Weights of a small mixture-of-experts language model, trained from scratch on English Wikipedia.
Size: 9 layers, width 256.
Experts: 128 SwiGLU neurons an expert, 2 picks a token, a softmax router.
Training: 244M tokens, 3725 steps.
Below are experts of layer 3 (counted from 0) of a mixture-of-experts language model. Rows are named router (the router's row for the expert), gate (a neuron's input weights, with its number), up (a neuron's input weights, with its number), down (a neuron's output weights, with its number) and show model dimensions 0-255. Each number is 128 + 24 x the weight over its row's rms, rounded and kept within 0 to 255. Numbers have three digits each.
After each expert's rows: "mostly gets" lists some tokens that are sent to it at least half of the time. This comes from a sample of Wikipedia text that the model never trained on.

# expert 2
router:084153154115108122087153111090152134076166161120120082099127088146105113115142107127128103111103146107147125121114110142143094113101128141101088115114101127147126131165159139078128084114122131131094179142087147134128155109136092155102160118169183121161157132109112124134124138143130121158119096123093123114129106113136134091125117137138106119164155167173175106090125148146160137127122093143088140154121118153139149127138166110152095140159127116079097100144134113112140155155089097148117152137146164089099087127124088140128149144097156105098117122142119146142155120124138138109146097094089148092087107111086141141114151105171107129105117121142083157160160148128110159105156171142146120120123138119111099145144093118156117105165161134166115130160136124156123108141137069
gate4:120181156100113082157154107099128123102149163126088119105178124127104171128122122131151061106104107127107147126125138120102131177099120130169158103132126075101127100139117170122132157164152133106116143156122111086160121121136132133103118135127116156134154107157108139144144132132131134137119088103164140128181139135101106135074110141129143145095158105149104129109086104101106150079169158131124105148128105148106104126129120139146103185107113110148103084104115127092124115071081171132184141123128135114126136108115140151094153123138181117127137129151136129139123116108134188113138103118162131126176133141114125127079116138145131089141141136080135126105112132156143068088121092107149143096148134104086092120171127117094125102149137138141129149151140118112099099131119121
up4:162142129089154135117150143104114133115096129142171152110118101117121142107163114136113106138134112118120108118131109100142123137157136132096124153112108088118122134136119136136103132139135105152176155173152101136086119140149158164165103173154110105142117146098149092116154150081118127118145133150149139152133125089125114109125087144156096115095097102133120121166139180145113125104133140125140121125131100125137151073069135129122131125141111110146116133061143156156123101131156153119116129139087111125170127142137069120117083126099148152146162198164151070117129123106148162134130135150129145115155129115123096098131167114099152086121062160123137131081098141116173142160148130067133143134128092145098121097115153160136104172103089132131142131101066125154106138130124124
down4:106116163099095105098141121151177166104128118136118117124150120118108142140149146113163105138089116145143161130102140187121121092158140164102104088108120117101144212155130137166138087084109118094156149174111119134138102118124129140146136158149095104094118138111138103127152164113124125151080110127130119108131098141108130152169119108130109119161194116134123151140145095132135135157078151132133120106118131148133134154159133140150143127152141143121085114142130125157188157161090143109081127104098136153105101126128091137137127126190138145156127105105110161133148146114122146095163128110182098113110139132127131135095118104099143147101136133161116145136168151155136117089152120100132188163120127104139134143094145133101156095155119133163119133172123155133092112106168105
mostly gets: "|", "=", " Succeeded", " Genus", " •", " Preceded"

# expert 0
router:116097152148104103170112135102112157103156119134146133110197154128128136125116103145137151126183126138143153134111141138130147147098115107128134127151097108078157176134100129127144126125167085080156162088202085152112111156101133150125162125135113127091111136138067145105102165137150105081159104122120109138130117148141095142130147090114147103124161093150129134141094116125127147167173120177124114175131128118131162131137128157108158125135149117127117109127142112136099185112186126131161103130146117141142095149126112129097154118112120146138140122114116130148117125154138120152073139158130127131072130132114136138114107118154132168127136141100145112110113116092101117165108103103067178162127151169119114083100126101117109123148116161148082096126157140125142144087114123
gate3:117128128096094139107106132093159111095134119151087163102092107126144111101147108144110101075152158126135133110116152109144127142109124092079108134135119065127122129157121118085150137115170144143135163177105140158150182115143147131118116125134155150161126136153143094115168160176129154124171122147125117143099100117169124103119072120107083115134166137136117144116139124168142121141139147168135112140121145139134150156120161125163143155157131101126121097097125118120139143140115120130099096153107140092177125109104131124114108160155145117136145121121166150143109101117173204163130161146120191129103113132106138146118114140165093144112127110110137116151131169090091135139161135076149162133125107128099078099118118146109129131123096145147124121176095165126130096145114175
up3:149129109175178139124098136133164105102155151109144148147151139142148137135117128086105155126127108168143126161093106154153132082144107142117137132114141140147145124128139105099073122139099127146089116117114131113102072111101106134121062111155146143127149160082153136172106130129100120108148118130110101126153115103126082165089125110166159148141117158148152097113154117134189125118128084171147150138122103095110158130151144161103138132139088118123122089141098119114152169151136114137090143113143135120105106119101087131133179093135157147150098108131082130125187164116125131101150145124117143102118137128102138156132121099087120086105133146148153167106149078129129131128097189147124140089124135151163137131139091173151122128128187111141134135117130095122143133129080126
down3:113078157118124123105116161109113126113125140109103147145153101134153098143144156120110105138137137139134137146154139090088142156158125145165193133140127150107140148134149110124105158110117141167170141151152136135159131099131181124166169117086136174113123074143142128099127147108141144134125176102127131140081107097125109117124150138134098136122156107106113130100141118144088141128110137152109138135117138139127126131140083185093123164151109136144104149109117159134097149131162165076141103127111126161131131115100108109128125147153111109093103140117096126152119080113118149122137145129137154143128151091156144066169108151139150146105069150139197114129141110162094134131116120116105131125088032140153120105139160101084159150131156167125140160138109137143102104136144105
mostly gets: "Scientific", " how", " FW", ".:", " include", "See"

# expert 24
router:119181127143142157132106113085159166062152151129102106134105100144112119154106106150144119092129137136130173121102181164133093155187134132111119108165133111127123087110132078106124092129110159093137177182105107165128156126130091148094132150165155153169134093118150136138139119126098123096177097092097114106125131128140118101110054142127089123141127097141143135103118136141138133114139183126102119134124099120154108131076155142093124148163143098092112140104130101109103129123153182128100116148107140097092140117122062155107139132152115139113141149151153110103131139123156136145126124159136111154105119159106106129110101102133143117103139116121126135144140129131140108125143129099096116101151137136086134123114126126119127115140192088167162156154151145118107104134094139
gate6:100087112177165116110119120121090136157106138075175091148127132129139126086127115099187151157186100141117123101080106133102124133162134120129122098103129137121165139114147117131112106106166124128111129139146134181113067110122114113154123154109117110127130116110164132148123112149115119130132126155148122125129158131113150147121164085115130148103150170120148090122165101111136120133126144130108144147173139109121097168127122147136132132120164148117099117117140102173130132114135117106107120159109157140161136107197151134191121097141135124102151144133171099178080147115085129131204146147134128118103099146133140121132135140121126181158130114165121101126164134136116165102109123148119188128140125142089166133123158153095133140150094126174163138141119139084144160148128117
up6:109082132142120146123114107120132157116142116101106124103107099162145144142089100121180184112073100126135107109142154113145125132067147148140115089156160157121098118142134138118104089138083131167120148081085115124104158136116141164137142136115124137125151145093109120153133113113151193132125088118095117141160164106131088124150140130116146124136116174162115103126164123123156134094137107132121133125092104107115107113163069161128106141143140153140096133152120132059129137124116105113110105105158148114102156130150152138110172128094136141150139142103100150163146124140082132152114112082111133139118115109171142123147128103150115151109116129108088179137119166134106121090124173129122073087097129132150127165127149089162118113174133144137124141153094124098080127162135126
down6:116103108130109120144135112140140144153118131116136091126104118141115137112110138135144133111122107131127131113150105140117125145116162135111137136084166170130126120124123118107178150129145131134121104108149093132079088133209100133128092100121130174145104148090137080151125101090147135139115098140141117115092146128124139152152174176145096126093133160122126160169170141108126122110159099112113115132105145127169104114179085114092107128123156097163127155153142109099099131107155083117098136130111095189092083112124167136110094115135131150115114117105137130107106150155087150061132138087121114112121143123144161138107126071133080100113153121118094155098127114073115123178090146150152096092120142122147137092137132133124105102177145172148112120142112139123128113109153151
mostly gets: " then", " now", " be", " well", " again", " remained"

# expert 4
router:108118110138100143134088131079089145056083105125149111151116124132101119110075140135088114148192133116146096091112124117125171118140115161163079120150151114111146100137103149157122127157137122092141096109128129135131127107099124122115106159147121111135091165106154152116147120124152099130139181126116104115139135113146122135097113128095126132149096122114096113082117141131095085121160106140120125114120107128124104124115100170095159124113117107135092137162105155152122167148168139141087141155091108142130150113108158133132121094143123096123154128130084128069153159105108129103134121181126097130178129135160154132135141106167184126132138149125163134132104110123144089159128094065075117177149130119136120130126150082103148151091122115118129100124154161127153159134140158
gate2:101120134156082094169154113146091160072114110155089153107162175101079068112128151108124118142148111136121111126174128102142105123167159138118123120121113169115113139124122125148153143111181141163121131095126145155087115151118129120145130130197128135109127120114126134125118147136115145156190124154149096132119129128072111128150102132096133143091156132102128148120151076155078123136128166122086102140109143088149095151113136126091115157188151110127138110116163124116149148149167130094116094131158095119153159124108080106156114159114141155137139128157146166121119155160124098156139116125156123106099110139113144150131142114110133115102139101093161170163092166154123154140125076103118155157119109139090150132145090115092141121147122116142132128155135141120122148130107156
up2:111133173122148153075111135078178111149126163131141129129077123090157167171126151122135135103108129096104143138078097132102131114106107114146103096115116130168145181108142141102082099120082116100106146161125099133157109102147103136125087128111145132132098178120111130125146131107122153097126124161109145134126123142175159165131143114122108106148138157106136082157105200082126147152133164155100147125136152173112111104128151151157104091110125118096160155110099136145121141151077135143123174126121124137125097108151158144122129067152105098142126127089106089120118130098138141146125119128098112124122123115137132108113117160125100123145133150115099106116130149134099155143158140160159114089114140127144110132088154143163093110092102109126149130117096106103132083160180110
down2:161143134097139112111093139121109109124147073120187091145148137148123105122109112149056115175148064082115137130152150118163108087096156111153143127153126133135103168124101129096146128166134148098108138115127080121079122098104140096151133139110164137139087124115171125144109145119077159137129122125151145106128172133130117143144126132117103128126130072133143143118149135102124098115144114144122098137156101132114106127121138178156111132127075081104113116167170113095141132127129103179133150134125172120101082139135154142135128151106146148159106151114122145148129109154134135147152096133132148157173093104119119148156128137142163128135135126109136119114119109107156162157131135156160122142173142058123142145142144095132171117097169110126124081156113114092151105137105157
mostly gets: " Nominated", " Mah", " Gracie", " found", " foreign", " find"

# expert 31
router:090159111168174108099111123125139140146105107104129090092099130136101133186150128116152130172124115117135126128137109098148094180129101113185124125136134099184165126118113130130139125143092179130138134111101152124153114109097098109115073081088097122103086168156101169156127136123139101134127147124116129116127150114128169095137092150127089139102077122120134121135117091130126133154102145082106102086107153117124083128160131137098119087136086134147112136131134120104102135136113106123135142112099108123126132112124129123152134119165139110167158156103152134132116144086096141109158097109164170192146144162128177109125138128108148115150156154154112108162139126135107148118109134155158101107158117153193131141112120133135147113133098115121100119112109175102102083139116091
gate7:153122176151140093142165150103139124109114118126145120152090129125101095119120124105163139124109094134122108155150129123096122118173113140092165106151119150136105130136122117098148093118084148106097099139079104094156143092133129140154170157109135157116112178137139111139110159145118146119148130072137126146120113096169099126190088134106106159129146126138113103129118083125159163111116153159099106115141117140132103138143163143130099135126130169114142136102154129100170099097127136118144104121153146101136137111118112133101125171100132125151105134071083087112106094102108131181154108146140152122100092117107119137154121114121117123134128144105067134115129096086130134106146126175180144120145103133129126111121116109150167119096172160175082133148134124076087087117164105
up7:111148100126133175107103063182128135102166114157082141124110121113158128128149138165128130146140137161136125154108086142144139107105114115097129128078130103111166145113145123139097171096149131116148111146130121132090119109147147129144080110144130120124135094132169130151126102127163091127122149146148140091166123127096120095098153103129136095126110122069195136118151133107107088149113099149136128087145146116132158128124165125091127151141155131133130107163123142193135152127145074142113118119094103099114127100104146116135147114094137102132158151147175123088124124136119114136103135176123112122141146146139133133114155154162148129107116164115140134149150134159139112135167113096117117150133176104149170168129117167115126117080152132075126121118165131117196168168088117
down7:104139135117126169121116085127136073126129086155132097175153119139162104111124118109145073110133127170128136126154151139148081115123111112111116072094154109151153141118162186147149143142135079131119117105127176141109129141092141062134128125151170136113126117121149127141099146158119134155116111089169105121130175134143139080160093097093109118108148130117152111158151146161113110139096093120119101141122107115099121147147154137092107120127133169126129027143159151135133182095120124114158130097122105115171131118132128109122129106129125123135146141112119129130144122110107155104177121146147136136138131144162113139136126132145125129108163125092094152121105136151095144106150170119169095115168124105161127106123124126147167148150104127177175130079104142137106151109128111
mostly gets: "′", " ±%", " along", " ===", " ==", ")==="

# expert 13
router:203075082123120137151136153116126099157093122139159099131117135098129117137127172079128100127102138150117134115122098126132176067115126128118136102100128169128153117142115117121135128131086064127123111127152149101148143135096105127152114120160070115154117150161152129185171121089138126103048137141165123092136152124103128112144116152124146138126134137091128105141114167095139123135134120109160117114107125130156102147151062121133103124102158125146159157158134128113133091125131091122091138144075091136126119107109135106132101144136117129117117119140118144109146140110165137114117116108119138159158136159177142106179173136085117104152115132137127106127160134166139110116117093166132123144091122083128133139105161143132135105125070140090149108104120115093130120162161136
gate8:102152082155132169133154135140109128075152179116138124149137101135113139138110122099122142168104146188082134133176097151111161146142126100114134102144090144163158085095131106112142110114101140127128137127101116121134109112142149111131125129132142165136077130127106101086098106102135119073127122120116107125131143119139128097187134064134152151130092119091144121167109115145126129083104123141112135127131108127141126118125143120113069122091091154153145110107126153180140121121142158131152173130160097144119147119091124152110109127084132151105144104165151110102126115128171099146166131178103113154138133140126163157151132142071128132127132124081143120154107124127151125159134158135088134132086139154115154137096108171087128117109118110115173128105127102155150122103058134
up8:136134205112129125101134115120130135139147161147123125074156149100141101115111143178092112127157120115146125119138096108120109151141142118091129178128129116088164147142166155114123132143187127111150156130157103164105136108129159113127124118140143156124134145123119140123137133175096120107157097132121154146151137143149114132153145126138085083106162119165120105125134118117111141140130116164089112146111132162176117117100152161118165170163139110165137114126127072124148160164107128119163074154119143101136138135147133143134124119193120100127096171137144157163131134144129167112102165102155147132080139115104168119122137094148119159171091105156169107130165157145087147146095133100135118152132092121136131088140152085152126151120124120135096148180091143145132126152104167
down8:117183157142137123148103120138108144130116164127091165100107138100144138148130122102109151114146112138155103137150105109116132173116127114160137115132149144120146123067119119156144146107093119137175114099109135152105123122115157207135176132114140103126147129134088112154139125160128122176156154138140081117114106144145144127143143131130167145139104154092164079133117096111113158089129182107130143079111142142129149097122144103097145156134070164123155199158107150121104158108134132148143102085120138133131131135145134107164143153157117133162168117127173137134111084124131113108117136154144152123106104183112167134152145150125151096114106136107145122156150096165098116165116172065109124175114146144133142103094117120124131135141161132120141090151116122108130139082142135
mostly gets: "left", " love", " ball", "ا", " Jr", "ová"